{"n_layer": 12, "d_model": 192, "n_experts": 64, "experts_per_token": 3, "d_expert": 160, "d_shared_expert": 0, "activation": "swiglu", "moe_layers": [2, 3, 4, 5, 6, 7, 8, 9, 10, 11], "router_score": "softmax", "normalize_top_k": true, "routed_scale": 1.73, "balance_loss": 0.0127, "balance_bias": false, "router_z_loss": 0.001, "init_std_router": 0.0191, "lr_router": 0.000532, "n_head": 4, "n_kv_head": 2, "head_dim": 64, "vocab_size": 8192, "norm": "rmsnorm", "norm_place": "pre", "norm_eps": 1e-05, "positions": "learned", "qk_norm": true, "attn_scale": 0.125, "tie_embeddings": false, "parallel_block": false, "init": "normal", "init_std_qkv": 0.041, "init_std_o": 0.0, "init_std_up": 0.041, "init_std_down": 0.0, "optimizer": "muon", "lr": 0.00878, "lr_mult_o": 2.0, "lr_mult_down": 2.0, "beta1": 0.9, "lr_head": 0.00907, "warmup_steps": 50, "schedule": "wsd", "decay_fraction": 0.706, "decay_shape": "linear", "final_lr_fraction": 0.0, "batch_tokens": [65536, 131072], "seq_len": 512, "doc_mask": true, "train_tokens": 461200000, "steps": 5085, "dataset": "wikipedia_en"}
Below are experts of layer 7 (counted from 0) of a mixture-of-experts language model. Rows are named gate (a neuron's input weights, with its number), up (a neuron's input weights, with its number), down (a neuron's output weights, with its number) and show model dimensions 0-191. Each number is 500 + 25 x the weight over its row's rms, rounded and kept within 0 to 999. Numbers have three digits each.
Before each expert's rows: a language model's description of what the expert responds to; "comes before" lists some tokens at least twice as common just after its tokens as in all text. This comes from a sample of Wikipedia text that the model never trained on. Tokens count by the router's weight.

# expert 26
It responds to: Noun word pieces and endings completing a common noun, often after the or his, such as enter-tain-ment, scholar-ship, paint-ings.
comes before: ", ", ". ", ".", "ing ", "ed ", "es "
gate0:500536467485467506502534562518489517523466515470466514505513508517481519556528445484503487519461462503506492528531497531489491492496461509502488497489482524534500541458503497514529531450534469494499549513488515527525507509527507488484516510452521484482489500536468482545511473465512472500517503481492484481497513482527501474496541531530493494479530534515477560488453517518473485543497503501469521514522478464541537507490517497499507491504541510461485528499454504494476528483536497509503508515533519490542576496440492504517500484510531476471509477496545508495550495501458489503
up0:512466515546498518507496537463508469416501495495507568467472507482532483490481505525524475471485506474486485474511483473478546484488485492490437480458513473531484547515510509552490521472458532521478464504489468437515487524524489504466517506515517509499520457526551502506497521473510545470491492512503491472499562464495486501486505511514528493478504513489506506497497486497523528477510509483491470474457501503526521491523490439492456510498541503518506491509520507518513478508484478512540506505517482502493508480517525473503496457491466507526462470480486518455525535481519426492
down0:473501531500466472481515449477522506537521534499513452492466483520477485490521505470502471489500508507476483518482494501500503471558539474500507510553502508542476487484480458516505480481525508480523455537537445516509460482500498479486516528517524543502485547488501519505474535505539469510505469500517463517549529528536541517513507484479474542455503512514492427531535461530517489457500467523528475498477514486505467486500462431497514541495468513534515482494460488503536527526507493508519489515491496493496511499507534511484515510521479467514470480521441496489489531501505491500
gate1:543480524495477472501496496534517497500496521547513462533506484537473487533522474464529496525494480508501556459475482489467525509537469441485516500455502505501470521519509502465485490517483480500492507451537488511509506476512473524458503485501509475518470489510543482507525515510457480507481476472504501482489525496509526501493520575475546500500490504551512492515473427513480507466515485513516510535515511509511522506534496511548491535483508511456523542503499496518510493490459458503513490447515531492469442542483498507500452470475491499551531493477491469484457473478478514527
up1:482496495490493443540521538531524526530534533499495486495512531482478526513501514536495441512460488515498471528522473499453557453519449497488482493539465503474470497435534500494521538502532519511494501530545482517512469496517499486523522498513500524501501511506537496489467481477524497521483503484471524492463463505510540452425495515486513528522478583537516493479519523496512508513468526511515491491476487459479466491481525483500538496456477490455480524480470499527486495480478489522493488492534495515479524523485500538475483467471498513521492486461484485491507474531487514512
down1:515492458463481481501501476525481505514542481493512500509487523466499504455515509533467481547496518506470486472487555508513517487493483468527507482515475500533508452493471498542518501531526479488552501458534520472536470479532528471515504484520505484458503460501523450486498472446474500499496571493492475466504523517478477476522490472514525457501495478470493474490524523512480513514500519506538471567490471522498484464494456466491477527516490486498504520524485494499512479506467456525515465518514487493490529508519461507495489458526455524492507438509495537483462515510443474486
gate2:531482528466490462506509507470443543513496460532549518512502496488504519477524466517529509494469537471546459504565519481495443516516458476513533527538470526466479481516539505490493506487496523523460500520511467475505523513480513500481528504517484477479479488448513521500512507459488509495502522467476471503526534477517534491482533487492494493534521541456496512506534471474542484485499473499466504477466511506500510531464510513516473478517481493487523524518510478487480534500500470525492516472481538513536510472494484488511508493485470551534481505476490453470562445473489464476
up2:512474510534512531482462482479466471474505531521538495522484508504508497485446536543470461510491531518480485493506481516504535504473500464505498476478482532530526538496526534470522532470512514542478527488517483495506484465535509499499507454539529503529524499442468509512508518509455543532494507489493478513551463490530475483494497507503457511506510499448477490508468513511437480513487506433476499470497480452546469503543482471464531507529504503520494522487504493530473536447520486466509500473517498504517491504484516444465481506499526489525527498517485530551500468524509493499
down2:517487500496481463472519451448464485502510541543504552501512524475504459512492505501499493510538481517511480484524505495492520500482463493498556464496498538470523480531482517507485451517530534536512494462491509521474503482531486494496480466534492489507519467493440512508492516514508488480463510543494536540519524463514533550500491498516538498536493496465502512511525505540516564469501472498503444491500483509509481509521534489463497485518526480510535561474524507513541487486466515466497506508521522538539505473537472505533502520528492470512513483498456514500527462566513487502

# expert 0
It responds to: Inner or final pieces of proper names and place names split into word pieces, such as Will-ough-by, Cinc-innati, Hawth-orn-e.
comes before: ", ", "'", "o ", "\" ", "er ", "i "
gate0:450517493526511488540511501480520503490510463516459495507530518470564516534486463476465506529494529555471515463477485492486482524532522459446473539497503522529508525494479469519487510508478496483527485506482547530528487558515503502498530527514522488539492498522532536478525465482496507439498518535519477543473501453504505483514522484505537503492531480494508514498531501468488473494515509470530487499469540489468537532527480537464525538504439523505496455514475545476515497476469485517498498515498502505473512524548536503503493478481489506486525527502552539506503478518519508507
up0:456490463564494494475505519504503473417512493484472510481518517487513472513481479515490481503538523546458533499519500477512505502558505474502497486509494510522472465469452491493522479499486441485503523472459503504506500499528528447511484497545527489500534513497500492496515477508508528516490510519480483507530526465465504490494504526481502482468536478523469456488451526445468507470547522514492506529525498498483537502509466485479488478497487472504549523491427519489561493486540483510498528513517519472478504460517509519508502558525462479473496499519499523500536516510486532500
down0:463466537586525531454478523482483480492492534539481521482525511459461474499494479519504472512489539508505508470525535498533460494485547474491494483494499484503437487483485428516526494489454472524490503484466514575490509475504511467497494498499512513498523526496470488523482529506508517497488499474521567513496508488501551500509530475453546494502467528490492473493491519469491519474497540511496512533513522518491497483476478520499485525535514523523485522521476525478523503489471509484513573513491517489473508517510521454548505479517478471489479496478490484513551490508511473504
gate1:466472535479505501530509525549477520574499527502529472489492507494507477467442499483483560534492489466481518535451492515473488504479506503486477474486478442543460571498516501520520523513517527486518478480513460527493484515484467506504488467504512521512436500495483523515477520503511531505473487477492483511505515425477529497498515474524470500511500490514443509489523491501527502520494512458500502506490473457475505520520485483520473501507453512487497548519531463435529483502484529540495494483495490504510474473489495496523529522496519532562510474503505489463484523484519514491
up1:509516513482528494490514519545509529493487462572494492481526512512489502516517497481466512479514490520516489491497482500519524482497470496497488499454533459429493494495544490464455541525450511512537517480555506486493466496492502524501487493468526470524484533522513494543501452537492463561480493541482473533494476532463496490469510510514481481527514457503478518500510522517494544526527496529530509489543520487521467456500528478505483506472515443514459502522522530525505499491528504521487529515524482506503532498474551500498514469506508492476519506515535525473539521458459528541
down1:494489492524512458488517496523487497517462492544499469470537509493483525511478470537460507536497470519474487506508490506460488485481468488523520493509494444493514539482513508443522525491504525485508509461535460503456463527510439524481513455523533531520470468497507496505471542530479481515444537521481504479479507526496523536498535441520459515511510465493485471533512501482446520472506520486528520512484491475504492536521499480493513485469497474483521495554540471521498519513481542501456461522534458510456527513478511512494479492513485494519496513526512494475467506481462515450
gate2:547472518514495484493506528524509537472485485495515502541503506498524542522488466531471487491497506477455489510470507517492512490481510465545449535516502511518509493495469523481488525498484482484508501533493514488535499516519513459507548506541505460529500527493480509525501534576498547530519520504552500533478529512544457524511541504491489519523471505499502461514509505507528568512443446486515544524488534461498483539496493480508487495451484456485471528486490516492509464511492503476474455476531480490491505540522499463488521510527496513506524508495482463514446480485479462471
up2:467529496520491492504511468468475478493518498516465517513520505547457511514469459516478496491521465541507519479523538506506503503493501496510506503535470514541486530494518508529513489432457512505498560520502498491540532503488529502524504527487523505471547504499463480523548495563557490520498504509500519512500466514477470486475561478479463473504524523514527493517478522478536501477519493490496542484508501471466526520499465432478498505514474494464516540507537529509478432501516488517485481444519511487482545505552484505482494501490481495512534496449508498484498539484497520532
down2:498537503510515519485523503475460507505524517529481507471488472501488523520499492455464502483523446502499527482502518538486494533454519491509493533497503501563517509496526473494517494484481521554474506543459483466549510526502485495563551508499532522479503518514506476527535484557525509563545536555501515494491462496493511520489519497480502480504528521502526493473473519503517476463509496498472532500496519455507527530495492537504477521505452540517514504503509506505503454502467514505522501440476504468464507482523508514483530569519493445532517519469516522530476496506480518484

# expert 61
It responds to: Opening quotation marks before quoted reviews or rulings, apostrophes in contractions and possessives, and math symbols like $, ^{, _{.
comes before: "s ", "\n\n", "\n", "The ", "000 ", "\\"
gate1:508480514484485507486528501515512511507536489513495510507475528514478485510533490462487498482467504520533485422488516508523498526507459457483521528517479469487506504523478508544526516514460520490494491441546493482547475455496478495504451491532463514527484518489515536511473507517459491518450521494552494514480470505504523515477504467486478485466476474551470486489495503548495490499477521533480527461495494503493524534469501505498448492511484446502518556488493527501538474504492517534474532526504482520519512503479519502479515528487525490505511520539431502440470478448484528515
up1:528529515510531499504488497496490492473495526520516509446485501494545501492550522495517553528516486491474514517496491520558483490506470518460485460513486511510501510551437518498481477529447481519521452483517478469482502483540509487484486477462490514489511532512513495510545504500557498534437516500509493453467502468532505506498485486497543497512523525516507525490533526532464520525541534486491503497487452483474525487489491485513477515512540526521543527485512502483477440514517512459526519521470487459503493494538458498544484479512477496502495479484458528452455477493508513473
down1:472515450509491480481465461523487441498455499508504504500484483471510479494549491496478499494498485530514518536491509438520530530530508507457480481494462492493510527510522502500504484494455512499558506516487508495503499508529525500516452541498478440455525472496514531490508492450518493518535493492514535524494484485532522487454532485514534491514540475495522472484501461524487490507485485534512526543481523488480533537450435487554514485498489493503488491500489519490484505534490445493490506524469527482496460485467511524474504483489529500501516465534486510529501444523552540529
gate2:529549487519422463506502475490490527524468510471491540504516504503500475485488471505441491473502514521473495479534517494531506495523480528514470479474482528455498502522495493508471505449503486512479539514537529476451484486525518523495497550532513530464470514508518502485486505460507450528457502487513497517470405529475491516466518491490498502494511501509486492510494530508507510485542540521489522491490490480490505511481524489470535509481502489489499507509493508461510548520552475496508486471495545480479559490551461464526520539481502499510481533529514489457497486532457498500
up2:525416543498506508500532508476490459504469531492509488514505511532478491510482531564512535538489523518533499482487463460501526497481473472522545494546507499497510502478514505453500492512476508463464489457502491523471503536495502495471450497525531497509466499519501529490447505531521472503479485528499469485489485514495475464475515519539533459472523517498514498521511514497499488542514504511542500436456510553482486478491488541521505526516521479479474462472497488555529478515496550501476508503479490469504481488509532506513487486475513546517545497489479527473463522480470513471
down2:497507496491482471531472501482528482532459504505495500445488547475494506511481533529488483550489503518491493468469495460508562470514483448512467487528468505481516474478477494527498499515484474500543524508502492539495509492496457456478531487499536522489487448532522457514489486522516459497521471477537499529487521500494448497518529527491511458490514527505520532508453486501512497455517496493500482458496450529490487491525551529483529513512544546504519536543504460492510487500488494441470495517467474514528475516484503518483499481510473485529505531486516535509524449507534533544
gate3:488511472503450500498495494510503481481478472525479508469486501481478493523445468524502468527567478501484534479496544477493519494456514494524465501495482478451535505472498516433514475443513515516484458498505513520505511494471519521503497476501490478535509441462531490520476489482537477483508514488475485519516482522525483510487514548525556502491490517510512502535506504507536483484492487461528481509489499520446483504492537473530499482495496534458539476550492449525492452503527517537535442506522491528497489468508500538519491456482470486531511493529508457481514517501535477530
up3:509535488491494551518485514520516516495506431484506470484495536495473513489509528491499586513495487546469466459535485526472436513511461537498517475477532500496501509505493477517501516465476518501486524525492479508491518522550484528460495503528496489515510490482516493471527506531517492537524492528490493498529503543475548511514456513496488492476525452531513486502428530513473473456533546540502509511521539502515481518458494485521467479513505523509525488465477483543506530493483492496462524505492523508503473482526497516526489510476501532495497541554504461491518455504511461505
down3:491534494468506522540509538457489504494489465505468485510572539535493466440483459520527524488488510471524509519480489487509469501494545484465464530533521540483489456499480491493517515480505507510478480537544529472541530535522497504471497514500500499487494460490494553505523518432506463477475493494512488554545504534535503535529453492482484530516510510497488473509518504479497466468490484522530535506482507531508473477527464509464502512499546510542541456528493467481502494533494482500489510478534539489507501519534503493485484513484520516491518524501556498515505506462527496499

# expert 27
It responds to: Wiki heading markers (==, ===), sentence-final periods, en dashes in scores and ranges, and paragraph breaks before headings.
comes before: "\n\n", "\n", ": ", "==", "= ", "==="
gate2:542529530506542520492491491500489537464482455475514496479523549473505526483519488496499490497475489512461523508514496519544526554493529494510515522503503464494491507495521508499506464485533468465509523475466499533503529509468473500498466497506474456502469446502471516530466509495510518481480459541515509536486524527503510509496519550511547497501465511546492467540530490492531460505493498470571483482506513436493484500552468520492501493516472472507520474529499511545499515513474486510512493496523532472495534511485540479485564495529469467464487514518504481517488461476444498484
up2:464477485471561528518544515478495523469501547491506489497456512496486467493513505482490500504478493491495509512524464505466530496550518522469539524540511496509509493522494508480485523484509496529462554494475510526563478465552489519433461510509514479481462491501526500526492504511494463478481489522516521506531503515504524500507498505484540479478484499540520500458487503558520519485505486465513462527487514548518523529450495520467544553531540549482530519500480511494522515470501463474469491504491465490514506520524501486441519461470510487484495503519519476508482535474502541492
down2:504473472579500464469457526547504523478501504498486508482523505508533515485518517510534546454509486513489516529493568481453494472546474470527460492516451488533532515439503495501537518545472498502488527530525496446517486500514528500536517504503475510519510544486519504509497503525451529499499473518504478538477501458504506531491464509482498538538495460509450473530477444489498478466489492506472474482493514490488500499496499482454518510528522499505501519510466509480484489503488460513494547534528496497530493508481555463473486510490502471519484490532499492472488521471505512474
gate3:503497479476476444532481485498530453472500456507485530488496494470481512509464524522508479480549492480548488419446487490520512497502502522455530509490460522492475500539509511500489522492466524502520475505544494552517488506506552505472485487510525521517514503505551486503456494532487503460516509456522499490507478564526496488527494503495496492465492488473519488511511531488484489540516504507490506521538510517447499489485484441519504533474512517454535491444482485439525486513487495497493486507509488534463496508510501458478522522474517465490532482463538498486539475507496464513
up3:510531495458502513487456483508507470537481470486528512537496517512505486475485559485537508467539466524542515484467497493568487487510516533504510447451488497487496501515507514449450492503524467449497481473485438505508529505448489474493494511488522495510469533532496461492512503503466542512477429550455491511493502486506537502516491496498487460492487481485500478483492491539507498495511533483492481511524500524484517494506516539485484525489503507480509507492539530480505486520452495472461502497526489510476494443456512462505485470474497467509538553518501475498539540522503502480
down3:476493496496474484504561452487521426502535518498477472501490500503485528520493535493522517525475483487503521485501506468469504526536505519481503521511522492489504503515515537523509505509501504508482483539508483507450486513528480513495453498491535471509499471496483396455512493531467505494505529472517443533459509555515469499499511530506488458497484452498500498521499487509461507471508541490524457525471509504496487523502493495462516517499522516474476515483504506512506589512479502496439498528493540524521506472467542468473491455484533509506514503494508478461510531528498514481
gate4:482533474501487454502482487504482466512480551492468515516492485506505479555531510486491527500518489502513487516479478479519499509495525485493507506489498531512504478477459492503529511453532492515473529496488506485467534494504495474455527498526478515505561481498579474501469481553500487496517505543471505483493472498441437493505488511490459503507500465499492497544457506489559508483449459490528507505492456527529499480472532476488457538498482497496539510506484500469482506495502514477517491500530470510530466543461503517503442508467479457469528494513528495524484535459551488504
up4:504520512499501498485515474461456528471509509465498457472495508471502532520443488470543473488512488458486463492533491493554536504490508496483486522507472552505483526501488499471482494555470524437473472485492466502539479475513489492484498515466472486513503502477468518479498509493519479488497415517500499491522507451469505529454504496508471496470525439496525429505449479492521480532533476494490481456499519525502527543489497465501503485524517476489495485499477472459495546471489526491499516506473513501503526501513468514498509488512491475528524526492559466467525500498472484501
down4:488477477510494494498543460510521484501523516533503512479495492484487517555552529467514515509524520458488530469484500479476505526547449521530517490473485508516509513494485529453467517525501522483482533531530436516520460484493543508478492514485488475500452465470512473495487502533479492545512501510497509510521450491502474506521486529488519487475507446472518488517484482478483513477534487489504462529515451515495510507550521473523489476503494527514504509494477522535465442556515524451508500498470515473492536514570494542474499518528541496507510503476464489493535478512506479542

# expert 25
It responds to: Closing parentheses and final pieces of words just before a line break or table cell, as in (1st title), Prout, Squadron.
comes before: "\n", "| ", "\n\n", "- ", "|", "\n  "
gate0:472423484557453455526538477492521507461509509510522498531501558512501518499493506499516526482515484471498538533498515513492494483526488492506508475519516481465489536488490502479492459502540511494499507484493503489478511542464473495501516504518524510498527501503489490521446505523515555460472513552508483484473492499517518520461502524570518441513483532505489478504481498474512526511449521526504467463510522491567504502500470483511501481510521530512462482505537504510475511495490529504521460500506497552560501544521512520479533525492436497467493494505531466499527510518502489466
up0:475506490526492481489527502495562463526481520499523479490491566530496472492526490479511477495513510502520482502477490495538437458481488513501504501499477507526481476473529495472486520478531514476490491457496470511545477526551489506531485527505533513509494494483542479526490531515493554519522517453472478471493529541498525489482498468515500473488497544486534489507511501512524545450494478490515487455526481520501459538526476528484482491480528506504499476504506480482513503529495531533452494479498512516446470487515555541531467514457485469524521525498532522483441451467497533504
down0:529429477509512512491484546500511467512523453516487510491508492507515457533495499486492509492493504528498552520482464509522536514488463507456526496468531530503471476493542463467582500488518458510538498489497493448466525518499463505455514535504511528477525505506488457469480554535514499522523520507527477456509519503454524512498472494520499489525509508478474529502486503502497490516486518527493472494494457465515505528482509436487511500497477511486536528480511497501496465436519525475497440484481479479503476503529507518502496506466478506480487504495524440478528516464504515468
gate1:515468482500527502489491505508490485495527502524480541501518466483478499522510503493473543525522512520510461530499461505501523475450531489482485466495512490516486551497486459482440517551522456483473478487519534507472522476493501527476473490536491534519471505510486508518487492583511492521537544476474458480516508515476505525538510490485477483547501490471460506511498503503537448473483542516477498500483516502532492477474466509446476480482525494527465519503490472490555501483510503491475499483540483539508459469491534549500516517495489491517501490499445572482466510516500524502
up1:512537504465460498492519530482546512497511515493518495529495546527522464534525513492508493508513487476473537554464507512525517456516520492477487506509547514503518492515559511527511487492496538448520494485509505520506482526512518498513478505447503486477529501500545471494489501528514515456480490544503500490511467545508518490501525505478521458518476468504488552476465481520497530510506488518474560488527500504517523551513484477507478469528494523487497497498477508486502499515553508511505564515456474425476476489442499467547486511463512520516466494479537467504499457475508474518
down1:511502454468488516576505534507525446504513460448500522467523498470465502529533506499513516527461493470491499507488526479499531508544491496512463488491526490552503490510473476491494485478545508500499447477484474484523549511540467524479532504516528485547508500481507490519470517516483506474477454543506501518486504495537521489461439506489484509528524471502524480508490488496508511528508496520519501485479536494499465527494504494530562528524495519507475519478482514557531512512540510559486498493501492506448530539527525551527500522498513519505504522491495470501516497478532470548
gate2:506471469470481539495514518514455490516505471496494509528464511529468534499470484529505500527530520518473462478472497524470497526523478505479538511463474479554501490473476524530472493492517521495495546503492534463468530495478522474479511484495478504491517479464519512507532475537528468471544476487514540537490533480453488466525519480485516494483500526450518501479507498473518512520540548492529508500478478479477501513533484502452455513513463521454506498477462499495506465518473499525480499501519502527546438487513538512484494505546440499465517527499508550474488524513481512454
up2:487479519524477522511495524505529474494571504495508492497421541519474523469512475528512508468507508510549482560541522483517448513521572495512519510459492493508518519484529513489483536510516537487508488520505512514507478503522471491520504513441504485498473513472547447494495511499509498534506495527505485515492491448489498503507502491484530489511462453548483498483535460492477510472511484486489530507536505520504531505524471523483533507478518536417467494448504511476514532517511500479485512563481526513462477481477509513477538495523485454511499506499500524506480482512494492510
down2:497521463476515546485513522479504509531441480523522466528554511432492500508488498491495529542520542545505519512516441511497484545487475508529489523517550459526522491482498473512522514529498496502484483483516505491528482533546532509502479471496491516523451513502520499473497458494512466507517515489511470490524515506532472506510544536449462490494494504458533486523511514549523514530488506524530510477505498473480534499494544484484495488451506516480476504472506504488481517481546482475440518475537474535511470514484441499515494469484495515531494508446512527495514471471517508476

# expert 6
It responds to: Hyphens inside compounds (dirt-bikes, re-established), closing parentheses and table pipes, plus word starts in taxonomy lists and award tables.
comes before: "\n", "\n\n", "York ", "yard ", "· ", "by"
gate0:520477495441552495520549493503553525506495490484481529459535540496493486514473515483495525527541520557454480502468495484488511551492541514449530515486472528483510550503475517482469504497515488480509489482496463515514527461519476523520469498520497491522486485497476495483511541462509546507531502465489503465530488468485480505525504507518478444515496447507484470497508519509528480480529503488516520466469513496486512489493534494492492558447497478466503489510473502480553515482459513482474490512478504502491487555511533450486553492529496480485469483504503511534471481478513538485
up0:510526518513534454508507491500515465494535448511475477546492518472473505541494495512480489488527499515488487513538545515468512495511513496508482488494470525543499541454511549490469505499494505508477506474516477487512547503512471471497501513523523534480485516495503496535472512520487536477490500499492482487521536516523534508484509470515501477459525498528514498481531441506513505538493503497515507441466488536512561528499511469531488516514469490513515464497485513446476491474502510477522460483452533536481547514498498505481471518462462497538545465532438516513570494511544516497
down0:550505537458479522492516516474489516451512475517521518473479513521518466530490493502517526549504494513497481558526495522506473510491478473514514505470513474503510503518476485521486502494507506491532480528531470530540496547494487472514530468475490539519525489514526469488528499451459466502498478514495528491474498521519527469506468489545503475570495512495551523474512509443517455524498499475488500501507469514457469517517509434502518486488508519517530497499530534478507487503526496519508538530496474488505484500495480420508527515533557500517510486498534500513436467541489483507
gate1:541545493485480493445484507453537460458485483464471469513507522479537505485470521513482481519535496535506536478468500485513471480525457479503494457503502483501523488520529500484504539451499520475526467478526466474507523506527472537496521512494496518455527530497518478518496510495485532494503451505513529500515508521468506491550540484503427535545555501496498503514515496497491520494490501488512507508506503504492516460491523512506502474488500484476450510503463506459542519476495443535478509515503523437518454538485473490529481515500491517480535521481474506535487509553496500454
up1:489528481504520518481510473497502466456492452519519496514517510500502524506522505512490498512505520487444527512543456487458481543495502451520486462513489488450540563533518487471498487514512508512506504542511504485485504548492502504503527465532512494490492485475489536469510531481530516501536539514504486528505497484475522498489498542512523450470537441503516503506495528515481455508496519513531500514485434470459462466511479478544543477526482495529449559525487501524504479464506498520522498526496526518524499534474528478492566533487473500539491480491517484492482536505516506472
down1:510531520526512445469534469489496480513487539539514559493485517475524455481502520512514480505537472496504520562525476460518484503479506477475463505503543504530501465526471426452506503505549525481501495525547437501515480507533511541486492504484538504498499491455508463496500511508506513478496504481491456483501482511507532533545528515506481502533488512516498463457470478481478496498501498499517482482515506564488508533496500449504483488480504502482511472496488515507540517502493488523529502527493489508501530526534547532520487527500471480517447475495467493507460490546479463539
gate2:497503469496474464533484506523514517503484492479502520521508462532498494490537536507485506518517473469522471462530476439474481520497537491443489495485517533543490518500462507467522502514490481522496496477504453466474547574511495509516484492473499518507488481524526429543503422480506448474488481490526504509527492496520528504456497513493494485492519480505469492512507494498529478480468501491488496525488498504483473478515521529531545488526530498478518482486495524490487484510493496504480501520475487519549466468500510535503518455513519492486515487465550506504544504474577474443
up2:468503540513518525498503524517479499459524520506516483508485544479544492493484483484491518469508520539493528501494516483507510486469505482509536480504464492460494484507500515531482525473459480504517501474482531517502495467535473484517472493457447516487499452548499535541520518473498519497513512467526518520480487498514461504537509491537465507521495502538503520508522511490495455497519505549477507475500490502485481532467516507507543505507505443492432511552488494451527503518494493482505492501517486507491514488433484441494464468516491481439491502514550553526533484464449484452
down2:495468544445484486468514529485495522513480535505471525488489458494520531489519474535511487482446501479498499491500511443532472505554501525531492441475512506499496489483485545499503522507499522484506493502465448440491476509511519534548504511476486513520503499460508515481512512509476521483502483479511483517480514495501458495519535489502497513533539517472526513529507478473498507443537509514508522518463515521511543519513506507523559484486445485517479515478506518532489469548487525483491507501456480534537455465449472517522538460476478498493515497537513488531534511525525471538